Experts of a small language model.
Size: 14 layers, width 256, vocabulary 32000, 48.1M parameters.
Experts: 8 experts in each of 14 layers, 336 bilinear neurons an expert, 1 pick a token, a softmax router.
Training: a variant of Adam for the experts, 712M tokens, 5429 steps.
Below are experts of layer 11 (counted from 0) of a mixture-of-experts language model. Rows are named router (the router's row for the expert), gate (a neuron's input weights, with its number), up (a neuron's input weights, with its number) and show model dimensions 128-255. Each number is 500 + 40 x the weight over its row's rms, rounded and kept within 0 to 999. Numbers have three digits each.
After each expert's rows: "comes after" lists some tokens at least twice as common just before its tokens as in all text. This comes from a sample of Wikipedia text that the model never trained on. Tokens count by the router's weight.

# expert 7
router:479524504510477411488544568469507404549544573493399551500490482480519479475588514533426569531535481449498511493540482493463494452428470542571519530509486481444497542385571400457482541521543537460452448472564505476534493521511486484482461537509476506471485498591485536526491518486488492523460443557507513554472494450474441526468487487562511475502468465444437403538486447485511514581441
gate0:539500512424476537544467414515579539476513580494430477601477524466505566569474573542526581514580444428547546493543555463496501428445473489455522506536533533494470474463572472526508496475470435508475500551489566455531472421495479490486572486483510468478467566493496479391565527511511544519463512522460498400504433486510501577541551548547543479475543521525530493506487478501529531489424
up0:518516493514434478485490473600494538542491549518520546472545477424596511440526572438488539529476548508531491453496503544504499504498561481473492510462568429574498497506563535478528592522539465538432503448470521474522472486562527446530459500521501558516443545601456452502487528539564535576419478479474524470496568427510576463548526575491580480495455473525526458526500506589498442534455
gate1:509558468475533509467511503444504528561452510485555548559428487532567518532435501546462479466520549533548486528542517464532474507533527457445525459494568469538563454493580579451444483506497508541528480503464521447468448521406501521438473455473510523496495537539490605501501507528492502519463569488477557465567456470538431474500536551502489480471549513488512501521462440471542550480510
up1:436559511498571478572501474546542531420511508450520434466551449483501502486572520435450471452494494490495576407450523579469481513477432483480511489462532504466391471496532486530573502463518532556511516517476513559583473491503499522527533459520513534518511548521503487458480425559539499572502490490512465504438513524502497437489502510525457583484514533493479570572503497535451462530487
gate2:513527540460546511537443544527462496515519542465482452453516456497506507534615496519399431507506433509480527474455564490532471477474480473463528508488474527487487494483533470542510517508429536498526555490530482473442475470477438470498534501491484521544433494445541461512479488459548483577514559443478510403457508513486520549440560495529567506574443495456503577443508537502426499482550
up2:495472460436473482394512484420419481489466470502490426533492472464487506473534522554489541486480459492486582529497532501535448546558478514544472463567506455487487584502518540431461540577498535509511473498444534500449549443563501550549510523496450548523497486471540496514520546445503568478418506527474503457476504442448457494542473487518442492429538432497448528450445478515484452498435
gate3:497493477582552525521574503534473505504446473514468446498502488415504457470496485454556537590526524482525528468518472532522483431404508475477468577427505463510480522488533458520520526477500445452470488422540515528484525545495494503504546598488487468531493546526486508519498455505462444539506525409543492499558551445489552501494516519525505560506440496475490577525468471539483517476452
up3:565468483547535500443537537458474459496510526498504583539483517556575496509505423531536493568546492540543483483514486514532549495422482491585566524486471496520457477471557506564498477483560504506534476519449454521546411467525446490544423446459493445566481563448546551447492489494535403462516515516452528484540454437466496523498449558508571428537499504514511493540450426539554456495536
gate4:463579491539433530532469493482539548515495548497498478428483526521508476569458519519492467562476495440503521456477484517410451519507447516523489548556441507519495505501488554477481495493497560526469557488532459436456503505421539497580592525412527479510407507518540552583521507527444479535513492443422523491514553453533498483467495521474485503485500511455473456540500576547515594458536
up4:492485472494393558509450500401493475509552503501522548364500546488522510506532488495510509521436553411486390436573478512532487466493542509506539513512467494560494491483550559490503523416527622511515494465441494443546464477507530465495545441469515557445462484482453518492497598540474538405494518420506456516523440527537487416495464526506532508516486510472448497476523419464483478493449
gate5:505505495579499554549500447458450450490511519524506492530528558417584505396522565485500484526521452517539494454533416461430532573458511558423468537479449513514465534450510510427511513481509507531489544406498574465520489512474513524560473446552537430491457501531528488576457593500510448467536467497536487521486491505507495538501459466523452457521470575475460466399438480515536504492518
up5:500541460585457499522517583508519527520489512432483563612491549495497474472550488571481496470462447466543457520475473444475526547546518558428554495518488557473502521484491468464553464518592548458527499524478479494492471529454508557516524484614527535495575519538528517488489516548522530479528509513539459450515452472528465472467511560469491533505439474463484513411515525504462507538501
gate6:506442517513487492450455570495578466479530567537440544510554449484466571519530525535483522527445509564472492514506539474489476489540537478459532464512506534535467512539516439468470509529502501509477517448474485450478493520458471459459542536445440551563434539499475507532530492510548580500459435518440551466453475528508585540473460593562544525465458513456509494522581477506480447503500
up6:490531474560494456481502608473479553485442522527518447494537454558543467556564562492499494480531494478543527509462501512478515390484555513478436540397474490451452495520449486452423523545515491472493542535431510533455563537518435544510526480526513502545514542470529572487487522530552475542482523499536473480468428497504508468496362546528477493546500466498533546516622476501467516553459
gate7:581490489453485567520522482475454485417574510523519491558513475456534487510523506509569506548467485489530550477475422454452534503518502519513472490487493491448553512484480517541529544491518510506535482497502531507503558467509452530522567519566574515442555473517504532451515454519472551474540515475495515562450480440467515568533592488514492523562501537497511441571537428526503367535462
up7:421485448463570497539458468409587547468509447447513429529435442550512524526514557488473456426455524528499506531521487475479571517509524484496498445475489522498480497502460511544496536485593577556477442497503412473525504489512438481526528461549505479485486536508469458406529546442451505502533539476540444496440503502470496525534476545482504467478525523499499566427461547418457516557519
comes after: "\n", "-", "==", "===", " Candidate", " Votes"

# expert 0
router:441486465499517500471526561493502584581467513541489452584518495502531487475484487499512393517518538495409460511518475442503478481562500526466464494432549514496543509516475440561550494477428511544468529539521496525497518532500478517503500520508625460542585474478477496564454451498557516466542508568465491518481429500486518491435516508478487464434455501448504535510584413423552521520491
gate0:498487555499538489447525427515548527476452495498481537506543512551522571515586482430591473546500469444534517491482466474489584472531510524427485498516484588444540408542466484483505476557457484564540558506573534493479485547454503469500525522551556417551494501496531428452505431483549481504497533437481462527490548560603450523465457527516538530468523546437563499444524377500473487514448
up0:531555453433410508495498514512548484534433490486501509496512462496509525501522473474460560515483486472520485507449476428567508484490481474499478524453459543514500557450462487574529476404521465435428559445530464578512515470531511523505525516511480449528491404514483557510522577499512442501463524505469561538481437527546515529498484562543414441487507493527493478486434491521482445501514
gate1:518527526488465458517510483501576461466492486589437570521555416566469466532465542509482527497481481534509464500552500471554547443375453534524510428544469546532535536474465555446460523500513532449465557508500543468476459542496527506477473499511520446481470471544479522507439562437550563511499488456521558476586550419485537484558533485467589503493525498515478485490567548541493482467519
up1:546500524548477529498519574507473501494488474464470564459453546484428545586542506448462454563577438503481508461542486463515438536511541470517521444497542546475576514506505535538593482487478440573380542566511511503543455500493532547486582455469482451532557515493535534487539465461496506508437536517509480587551462506467596463476504511508460438547462490496594502497559493499510549466497
gate2:449555518543500562502481533555475534539527529364484503485480548508481543436467512527453532509561454516455482483420520534514459565463463492469418470543503534464526466521485567525498584510513483498477467466518405566450456493451537493464450483450533494518498491460546475458574472437571448451484518484524485508548477489510484538479566501502487526444438509500582478446439480520466509409585
up2:448523413457455471535548498540482538501468502439492488469479505472452516467540468609465507494460468532511473516454472491441476534480546531499517527456517426560601521451593514555494454486507465513464514435470547530524623454543464497529451492515481545525519578542490500548529565593504575568496491472485495464467517472514522575520477522453466520515480460503515502437464509489508473447498
gate3:471503466524500496523475469505534468447496489590493430565499505478471436468503541480535509568510572523505497495508454540505532521528491492530452437512566506521549474515513463507473492562542517453581463494436520525444505500503479514498497516563578499432521477536412445465484531497481477493485503497494477512503530463495532510532525483501502450414462505481534543445583460400473451575437
up3:454532531455467504496527515522564444536463563537542525573516463485522568508515445470498495554459495533487519485576535435503506492520510533470519444575456477537535465494506508558519503473519568508386536566520520460533517449527469514474592504537509464599533487550501495509492471527535541506461504515482478449513480508530536456564436493419410521501493405529556517499450446509508496501498
gate4:498437518511494526517464591446497479553485509539448571491495492490498504557461483503513430474477517528438479505430499436506590506522579449462513481512513471479472483487493445500541575496424517523500539519532499490483445489530461503462476498502523464535455536523485487462557493567495485534480482534500506470439417480463449471494399536537507478478466525525523553497631461522478597585540
up4:492520494525577540505506435491498551465427499478486541503433534461538585525498561524595489522441531517536539480512446450442501395465549492470533482535589536554466519476435534386485462523492525534479484475417473505458378523470496561480497497483483551485447492455426444525497463450516468481535487533584401443498508498445433489505477519527534521538472518553481516496495497468470464479516
gate5:539478500570510584429551502498473555482496494476506484531460554491511485531494479498528515536509524486568496499445507551413526466471538552459468544466508542502523485509530435484533419504477486456525427477487444524535474529558428454470536539514537485451547479437511480487474498470552568475515506491542479440537497469496428482425540540476417521455483509478564486504436521552538517466441
up5:553500566495553460522581457485520546470459422550587469530526499483454530442526516426487486536485491494542552508541500537480501449611511491482401468468440541394583519570451484497515554511527472450555440503424455506563467545532472498514534541472478517481486474444538476513558509502546523477502507483532477457557463526506459539432498474538492536507510445423522491519474518514553453444539
gate6:494496459443445483478448509493560503501497500551479454522533498533496513556453524506558423471538434506483583454482515511511439487464619446521467575559513526424565479505485415479462510504498468550530560520547529498516472501508504457481545539460476503526511481430519540533463517567531496517501535539501504561482472472499513469421450496625576539527475433533477487495492482506524550482504
up6:566502398427438432480519487506483499447473500520542513509521432490497509421498470474501483517477578418552563601534566517463544509567499533473544497499550483558450472443498510488503506532518465449422483437520474525467553454482488521484511533484469437536517436521557508467479538454471558487522520506467585458453536482465478537496503390515469480528520469497536467464444509491463495495461
gate7:482545488530509516497560537456513474573489527489537416477427465441462445465447557487443492485434563514476488441537483472472522502491491479470504451495468498506485482545569479463487492523563532503509550446561467508465496531453512542565491470528475438493558499427517487485497454535471525569475538562488488524510442374468573531551585483522476480456515568525481513483540493513515501589481
up7:470507534521572498517489491516451560484509498456542563488483359455472450508495463506537576466523532495476529434587422468521565505514497461525502501469502425480484520495446538529590536477472511493511451510454538490436547500548548508496470435524523576491506491512562524517490535586520524439468515496434470479469491506534471441512484497483537416529506488496490513469434525505498539523463
comes after: " |", ")", ":", "N", "---|---|---|---|", ";"

# expert 3
router:490477489547454472527502485503536562500480460468491439493502543460445558558524483514498489453484489455542493519472535558502542525511533504455485586554440487526486498505511552532490461526453482553513517516451512558518491482456492470518455417485499520505469503464504520490478463522513530396494481450493443485490561488498509546516485481442492492459517519502531503464537472517474546483589
gate0:496513482539536500505441506431503581505463439485527494454523523523520482465469560470448455494572532491516560445500539468532426595553561501498541586489542407518572455462595480496419512442547506468505543477470483421467486526538541483509438520476502520488499558479540512526424458452480519476573442502570555476472537459469469481491484465452484482482489530469537498502467466491522454496494
up0:403480508508492535469484519401460557476469494475488525483472503546484481449508483465531478463397522553524448438449577418472491554506507436548515541527505491500475499553577474520479485551521485509485493471509529378490473508499512526420502506517470516516490510501532479533453528481446483589480466575485547459478516513508479488469475473493523551474527501491480540440440458537533468513463
gate1:430538496461479526440518549531550539504536469514537509508506542436488502424465514542482477551534568529529447481508511492531541486561457499516491487532417431459573488493509473518485520592567528439469417423450543480540513481610562534559548536536472495485519507481535555517438579482484490458478424473511504541438521469540590457467434484455465513526553489512543520494466554530546529590495
up1:537534500459515528499440532491412520498400498438499504506571512533543461521437401426483498453504504567539479533485478479479528529510462552492566482458447469463495473448563537544422487459446558510550519492446616460491421453447539499509481459451476519495450515515520525484530497533530382577558557493520540486508518577538513546526475484504536494521532512484500558524550485550491520478479
gate2:561475574538466562480534481460508471575556459433513488530493476529505517505485554515513523458416475469516565476498498433494486455492476521428513483522458475551551429507493491463508525486452538509511577499509439533496527554531511454488500496490589413481492535516496563434510542399511561476508472521492504460454554579487476462477510478490491528492404491458489498558445425506467513509484
up2:514532483501523459516542493549471575456522495531471475439424527406473455573503502397476502526501586498536492490545485471445434531473476454473496499565539471478546507476488471474475476537559555507544447457501463422452449438471532475537471576547530477516537433463435522505493528530456500545506514510500491515571436448517493476501490529509509535458518537508506619515467503511439495504468
gate3:454508471539534466530540546480479491470522440455499488508510450561499513493430559508545565565541435452531489460530532456565529614525539523509469488510485494582440498523542532478533510466559523502469542564482533449424482508499558541473499475465450524431512581514556471546572555528480502551487519434520581446510490489567482489546489547463509508513494549411477504553534579465465564525521
up3:498481507508504525508477498487518517548513494494446540563509481530419514533561486507482472437490555506502491504504505510510449477453527524472567541505559529522485505460555497563427472522503488455520536485518542525551520487507502495557444569551570544453396404472486520539503482411489451527505511507473502435463474484539472519592536446565497476444510522589444505463486473522564444400495
gate4:566498432487490521560481534499501546517441538487513515525527540538503450512507537549550461458519514482559453389533495512550488490510457540529477455489488534435457505494542483494542536500522507532515491484536515503548544501475532488498576455580544509500513529546511460543498544529481488520380415487468540470437447532518513480596569487492510420531474517560497533556554482549477515527459
up4:594445425568461517540514464487521441559433472603518518519468557567516503546464471518523512522457535577465489514556482561493490503492451467520501449448530486508436512514574472547524547503531489479477513525514492512458460426486547487504448521415496466521580516489529495541508432461546490551504489554503505571483466559473487453490512531557540538514503490467396482502459522493490557437484
gate5:498422496519531464504514413568579444443527478523487516450479517547493496457478522496500496597540453530513532467488495498476520469457494525508479511473491429508510461438611452505453521506510476443545505500441453472474465543555397517545457522510501474443513514471482489453436536482482438479409472510512521484466519531493497529562493533548515502484484474507439473517460496456504456556439
up5:498423566480535528471498526532549460503613462454482569539515451552467502489506546553522585422522529561504469490566529533471488543400479524531406555480498511502501501493502487517496466497505442500473522508455497450524549546490459506520483479510511512490502520492531475559543555504524505497510395513521487569519485537513515470579528503523491516544400515507488507509499494541427537453552
gate6:501615504505460536585495493495484514492469564446476492536541486514499541517450528556553449504531495590500476540583553466455470436506435510495551556451462451527487461534482542572535459533487555452450496512481443463483483458469528510526497473528478488501475483496521491473567506501450512573551502528472473584461514455426558516501523484475458541487494446525503538576583500531466575506517
up6:540450466581532511546501466526521579498470457532526448484499450474528536492471548428505518483454495547499525399522525548451466542563491507441518469574518511468454531565480489525477501505449540557530453524510469476479495504500507480413523515564496549480477517446545483542498483511466407494452462466563597506528575522501523534508549507497506559442460523547503561483442520495510478522552
gate7:429572497506450494512424488472466526494495451500524482529489470460506518497523446529472554484497479514443532504491556516433429516498547575417453498521500543524462483499428511493499487444433488604528497538479538531526498527471573549523496466490492476502514464499504465488513488420493487478502461419533493522503479501400526485566496485517493440434478477536531476447398556551456567618453
up7:482504502436540525433499555438543480556509531548435485476456558442517489454516543521504548543488477452458475475426498420587500469546423482480508455509514514522511535532542506507482523488514456495467453546475508520522475489514444483518489495520575505434524497517535485523444420487462520517448470557443457474461533481560506556389431508510525529487401495508489540526604522422539466534439
comes after: "\n", ".", " =", " was", " also", " he"

# expert 4
router:491502571501467570541497511470600496529585478563543543528500490501543543463532517454467468499447437475495528532504527524538538483544493512440458459432520477486526503449513417580450451473562529429498485516499454464551535526518461431569561462513504455437481431495404565499489509428437481545481476499504490542492593522535484504532504488516436459500532459475526492526525522475467465522492
gate0:436470449480505524470556515565532487487570481515496560531522560413440459499480533535550547537496562486510481546454502561512471508479448526530505440521502529507429491555518539437534465522493489519481532472435468471531497513522494457495505513514477410574563496495452481488486444559469467547484496489424513493481511471535448521492524553593572502497426416532501448421492486421520524522515
up0:457478501483474581424571514445471472460527480453489510491497491531467430518473516500545541416451492492519516458535473468471550518505487477451567521544462534501527488435528551505480514452459476527507500435447514463449464545536417473538541522474452530500446516425475498519486522465506513472488556472489523491506561524522458439486466483451545470448449536491490487486543465512456474538575
gate1:546492472541539551492503459472513459483503405562533546472504494540523549555531506501557481495541522588476522535514519526530443501518492517516569516542535445498485514481493451544530548561428472558578493592505481522554532461514596492475482502463489544590469539558502565502492544497502500517470559519501504465412479526502514539522510515479473503454600560478501518483483485501492576467555
up1:503487504405575482545495510523516500500524486508438538512491548545433563515538455514527535517530520466512486552401497402506506434543408503495432512465499488473539505455429481470480517500471472535496410536490454544557474480509473534495516558422532459441499496396510569393507462517559550539505494475595476518546491543516500549479484512418509543505513518568472493514482502486520433502489
gate2:533472440447447528489515528493534539508519543508476443516513455501454599539512587498503401532472546539465435564529497481572451454467446486539549534437443569527479528488525465535555497493460494477494545528483506549567428533455489478523517505525427514407532530511570476454553510436470486533480530474493504456564489554428558495601513553561550466434475504444544423490467518425498478497439
up2:503476561510476444498555498501472494448512473481542516495548503492558491411512452506502497524448525520525465480511456377465448493508408478506447443497567543501530516471534490466473547500520489490584583609478491523472576461521504510507464509513537502503475538519499541539499474464549462544526520454507530433584511501575467498503512518512524463495479502481478578498481437491494521535416
gate3:467500518484541588520472456477499467491538495474480515546543516529436526469591399502538494476516463478474513468451462474409572541502499467560577498547544527496418506458478537596472465501470488507487539548570443533519560536469467520458510525435531496522492532485561533424548508525477511472433543464530482457451557447570523490502568481488489552452553517449516516516465497461409511482609
up3:439520467528520554550510481510542515460507601530491489548573591475562466543504488573484573522513411510408464468499479519546497534467558488494538568507480557526423529490407565516490504489532447558514475503511572500489539459528495544537507428579481506463574488528525551450489504467493482500503468428495543492536475566524518510454542495504503491518465454471621510472457489534570437467543
gate4:577516504461467512571516495495511517490434546557531492474464589492512490423494527536461503511545491451404532495448536527496490521432428615507447485470500523525524483511486523486578472481536485511503460462495537497539507541544476565460491502469569511381449544514553483543521554517525497454506461449408507477521498534476551504502511558535464490524418515584572507490520494542505457574457
up4:476492525424438539491458494518474506432501458485540436547422522536483520506559421537488476514484586549511531451522516449484516513532488419490552533466481407506511518510491470535455524560501534485453525509527518523478458524502541514468467533465480560503450532511540521492483501492539398365513462637555472502456488499526408508404473481519435507516523493507482490477445473504501570474531
gate5:460446509530483515518634425443507408475482481528516554481505491467460486535436529599476590425474488496423479558510490546405518474509455510489468501512539477447551452492457533514489541542522426495514531552477470609422454504524460498526512468451446526498536488463474446451559422471476471516537432548437451423472540521506492503557529503514518476504458492532510485501547470460474505517524
up5:449543511492510469467520452551512491492474465504455471530450535464500474490431489464426507532565473518476501471506560487506648445517460509512570548491499551458479515473501467531520495428535546454467479471445479471566550483514599552456491510432490486551481483517544493459521515477533492539587493531490536499487504534533559459470436555479435472554500451466444525426489495462514452422523
gate6:546456471520493511452499515523478508489482487593533544486561518476410533522549492432504507568524563424504509509487449539516474535535438501507521442531486466556499501500496498539527545488554533464470495496483448586598492511489461509550449540503517549538498493479430497453467521473523461492500515433494449481544497529451517387504532498467522454406448506542552450497466487552475464588530
up6:531511551435381515432391539465504502561510613467534545487472482559492464531595477444573399461474530537579471489533504521572504476482491504470570451522510477460529553510489436428530488485532446521534523404554535449548484539436520458442542582518451530566508491476448534567423499560536485498462498522540507463544495536554523574501537478538494517524451536579495525463515469469435524533472
gate7:468528503529482526524490441509432466562441563597523497469485496477580481523545573460536520516526486434512543458500496510533489540489457480488410483497459555504500554523473528463523506449493527468519494507502455478502464537483527535464442552445482514513456518550513517551535503460471517485434472435584522527474548421516469500475500554445496539483528519489496506472482495478507500507587
up7:485428527491549449556541501531496546520502448429525559472435509567490540442542534501480568553508445500585495572540524501484557463446497506528466572493473534500538504518494553537465444559501507462566509510516462486544536477504498490559444536503510498512535494515530472475559490451424538521537486468463504455510647506536554471580529533504486555493441537446429508505520439511534466493480
comes after: " the", " in", " a", " his", " The", " their"

# expert 1
router:573488494492544502486548411476432449473497502470461527466496549522480498462522494516527501460485460460509547491521504460499522596465482464558528473504493524506510478527458610476544523481502482500521498507463527489482475404526529459451486505476464551476509552515532466437509573529513483503481491495495495373490498529583521456515472445512489470500498470523522558456472513501585477481511
gate0:549452551529524465466496500514427497541452565483435555597494478469516480425407459513469519491484552409435528464480448535503506450492523575475399520540537498549449478492415513445537463504439552478452546509518488421507498448480494487464478502518433503495418545566522504481456522490474474500463525423466551469548495451523479466534491473464518493471460401574471515467466489535452503469507
up0:475563520478511451467522569567514558603404549524478468528443501484502437490494451469414524433520525476491537461495460554498488490508440538455467435559504434489495515500508469499548489504482519535416482497495512525502539501514569568508495553500494520508519500514483502440509524509498501504514495479408536549539442481416532449438468522457517467475433517567490464449508434473495488514546
gate1:508493495483482435519505550501550501474423472462465520518533530450457586552561485511488571470469538518477399457480528527511503432492460490545520491475492422516474499515485471527469479495495539506489500512519456395484539517486523523525606506493495539470511456504536492454550505447469490492510556500489445477477496457530548456429487447464503525481492542539484505529488496570453526466509
up1:500422522505493450504479476513444445501478500549519469508435527480524511454499522443508513472508500410516519505523566506484527543508484532468552419526415492452446481548500546402545442518548472453499532449432467466483456428596477469473469483474455500461549580461532524497384530508547505440465437502496486552497523523547512466549445410461496495486508500545515518447493548526568505468451
gate2:520486506512499502492567484507520475487458465505547482506465588483470580543570589582582526459497509513532527530478462527537509429449488499542479482469462537513514575504515464491470443451464521568496614503551534448546494563516404436521582516480521528475466470538486475534461514544472557474492463485522425494499464524405501505504481498517540505371471487492501523501447531473512543537428
up2:507480515493440558605498529531514588508447435475514556488512449551503532460482510476535538462515491457497449527525534456531540451463521512527505500533531488421512482394453533480539527500583560482568463560519509489499542490541508525522507459472481534499515550503469493543511474538556466534585478493523497515451532467519487470480467520517474495474484504517445475543466504474584495501494
gate3:555407528467440473445513512464515545494490453502475534499447490453525544431497471459502453531549464460436557492501435482496496434454453503490467467511554520553510591464435469492467490483547495489543548531455534542510458520513516478518533496520505554535380476495509510542565503459459488439470581462528527483495473474467488455523469493528501503449495446457518473467494511500478489498479
up3:446505471492518515508455479519519526517421486540466445480488526502457483466513459449410427501479428508488498500522510552520531506441470422468578574466485490567569495478500450522476596521444489542430452516522508574513508532520484513497480558509490496420438486479527514555571493588465474454529475499490501529492475576560483463477538509538410454547486495479489578462494572455462493530493
gate4:507401447506428467461479493405541493420520508446574468506541513458528522488473485537486494495544448506505553476426491510492479512471535584551581501479512498473467429446475479510427508511518458524535499580533528472559469500435543546460499555447478419498572455513498406465464480448515526454462478520458483456543503477491491471501436493518523438509440507487470518494541481539473559509450
up4:554515490431513444556552533557467542461467516530479512540488479490530526446556460490449569542547489523479515495505436524556521456544458474471530540566509535484568576498493535448486496401525558555482530520509526545532469540593529524472570468520520506548558529508489483499560478485519469561486454482493531571416462561499533494538521508548530510496528452501471473535551480571494465523435
gate5:526446479522523500481553491535455523488532508472494498479588459473413521527535461469438562449476543457489488489487477559481500435441486462582519511484503503529386484510519427486528460504472497606493506530538428541470479508458526478467503467535485506514492534556531466514457564471534540559461504492510485473487507483450424552520445564568521394531451479509534464510568542532494428561525
up5:499439541517432483514456547473534556532556504584478567539452534447501425520525488516461537502543483464442469485510477483542517486532507491480484526507499531425514596493436515568575473429489564505491462522534459521583431534504516448553494488507520456521490475483459495457509497556489516442419563430467529555468449519449512520458554503476491482488530526542497480522521470491497473556602
gate6:498475528529521492438489500498484593489542503452514486502398509483606452505570515509501492527510478509596499418485466553448510460519485542451471472568438486439425471538524537518458465457466527486488537499489530448463513457497547449487529488443492500489444498555548445459466529556468506453486542609501492520525510514513450507531485523420528553410515502546499466474474490499476496414507
up6:490522466565471509544483508451513491525469491501434563554507469499450501572539529469522457494477499505488541547486497517501506421508547502508592513528465509543520469535525489517548611485537470453501441404448411481446542509499513437471449515421493409530485550436492508524442508511534438503512483508520486556513540464492503501425463540469444408484590500557487445499536516516504515532450
gate7:524404541534489477569488464473500505474491489491521491510506578519576472460472465568494560537492536465478495499527493458462473438557508541498530540515496548456543478498533582530553481496565473555450438508581530527461555536529480508557572480459538427521509547465496497472556458513518528492496454537525446504446563509494504481491467534476556512465524446546462519490501577481527444487494
up7:424434495446589508472519452530579449476453518474455509494545547497491503416532548543426517483520474532489469496449545578525504481490546526564540492540535437517599542428463515392455531468511423493471507521465496489473531508441440521525514508439552474463528416455552461595459523473538506469466520581510524496477559546517481486519502515543502483482459487480513537485500525458557491502414
comes after: " of", " in", " for", " to", "'", " with"

# expert 5
router:506453481527566471542422458534498435427564602500520508469477444508543463503459498496500469485510520481479536457482541523510515520485526466428478476525497480470486490561493547512505521551473528474519511556490493534425472504469501588489499501547474547551529500488441464532542417546493469502545563459607478528533471524470413489512504530515459524470519544532487468472490466523476545416458
gate0:472575512539514535486489485588501457533446509529450511459436492497498423476496466499477582451481487526459475549444521534541450436522488517511431486560537505454453540505478565537529520519519545457503549563471477473548536545531547467459538520431571573534477539548483511553478501449512495475534511489527478502436432555512433497421477543512500546515541524443486450530496474501584498489419
up0:509524464527410534561466438477515452492504551497440577488467466516468542515548472447501525356502527461555519522587554456442494522485474557493392478500477466428556497503467565524493537506522496447474472509446589487494488482451488524447538429484510525552403528548502592536569467439465511563481476537482489522522506482449458498434475458479429556481496494458515410514484448505494530494545
gate1:512491515481462520439438385526486561496527445426431451523506541531583544521462447481529491474483514480495515461532510480509460488514526525522454486483477508472458396501489445501456572501495468471458552544472554553527411509457517543510484486530539455525507502511523513499485503446437493486539523549484392453517502491525463458553449463544524520505478453517551485504590469446504545561540
up1:453452548569430584506478504534477477550462507479425455465451490451591527541539480570492463369459497497460577525521512398423532484498505551520476507533479488466424494546503554526574522540485462453546535489492504549530487588453443487501487499552451538486509467478445468499500470453473490425557492521464499458494463492526441471463512502488494543471480478497461389465442459440485501476485
gate2:476514477525561494515517489461493532428419408539471493484485465516583491533495432509480451466467460493460483537530480555495515497497511482506510523471474531500445472471525527445570530524543431480467488510533493492468449488573468544484527481538500490520614566458519461515578554533589539555516454572491493444498477494474481529512441477528482504434438535472521464567558481500596518484552
up2:490526445493482513442532536492560486465527479463450556544543469546512456568500449467507482575415602549484459445497552489499514476552539503535502520528549510530473512533537498506500476507489500476523475524523504497564529555529478507490440571454471508479495525565398489448458422510595535549455498466476523463510451493520497486399444476486550485507492414582539451469495461517494510403490
gate3:412535493540448519479379521435529493491491400551554461483599533545518464521478493518531554504480491495519553544479473440482554487522421544517504506526479500559540502429508446475517420540502531468446547511468529510569485483488495530509419476539513460464538498505517488444415472513497456399516524527470530458516485421429515494548449542460554471585472495479499450499490521557516509519472
up3:527532516488524550476544524485416456567528452540487528563514513501526472579457421515467552531500525454465473476485465491517520510520510503445436560564444515503540490461490503510412518580514538556514526529484467559518537561506538554513470524502529433536521517550515449451453520476571419460469487444539505490489443444517535517525502476497526512477512468531515534462514528456479588518483
gate4:490505561476524463458581585419531478457462532516473451452493478508492489459485569488519536556482444449492494499469499482522453484513479515514491563547471479447471555463515511413465530455517452510480485500459565560465468525511543484506590522461467478513524431434498505497521483471534477486460513530519519512481437499514525486550573477427480469473494494550465559497528520490475456569562
up4:502492489487525552451565492500490476505517493632454442506508528524447539502433528514448528490527474528433463442481478465516481566415547564448529529548457533470526517568558512495466514508475544492513492498460568519561451479483513537389451505495435419466443491441486501516526515494512510514508461488431457543477493560495482486556515455512528476414472517511435516560547532431502484537519
gate5:500436504516518521543524444548503572548520541584528516492462498528575563523557513418468511486484502462485508470493474428505423496477519511440452500478474534482515498477431500506552507517422507466462543571512492437472488514516534439527500449568474539502500515551433463509474507451542518489505509457538501539441459488461451489475492536515513466418483420530483551501520494517479513485517
up5:486494535521466489544534498511493498523558496503597478481503446510437554516503482522483496515575514447520489555429447517449462465547490423510477530513459482489524455434498532469531438541518480480495506471478437396436516419517545527508552535512479488487469526500560460495530551497505508483428492460492471469420523538506524536425493524484522497495497469550467488508491434598454478495386
gate6:540475537506516522485495512492528519478499466526401515501498511541455463543554477496533491499475513489510492566515470460497471566457490471551527451546503398480471557609520518544566544504490489464518444452477605588475474539490486520493513489455550499568536462449605482512478455501471453524470438433426542541477459424491558494415537486472518506448502445431584412458558507420514520515481
up6:510538461505389493499536577493518477461524454469459504484586551455488547472464460475481536492519533493485522590476525505438521495529510434458488481478488526437472512530481477487466436544502505467458440508537546471496436517513475477529503492520528408533486469469508547515473464499584513474386507490430524460477480499460508493492499509416535458489505469541470458468554439434498576514521
gate7:479485549531547452520495541477509527472498516546448579482522480506527506441464531506434535573436478494503542484449540507573479549423537431457477441489531481407466491506407540407408485439497541493507509544474481561463505479543459496469532441428538424456501567449462470462439504466494510535426458536519489463521565509538455530526447567439522493545479516550467450497497522514484459542470
up7:509542491503484449524548570468469532573498503555520531494500486532464514456521528429464465490562520534580448573507529526477536518482450488549523522537510501475543498543469516531515496454511555543485501458503493522429414550554552549496487486500459450493471461570553584478529554550530469477493480476500451473445461463566471470516595487555542496447469473470496453454510510492512525439504
comes after: " |", " (", "-", " \"", ":", "|"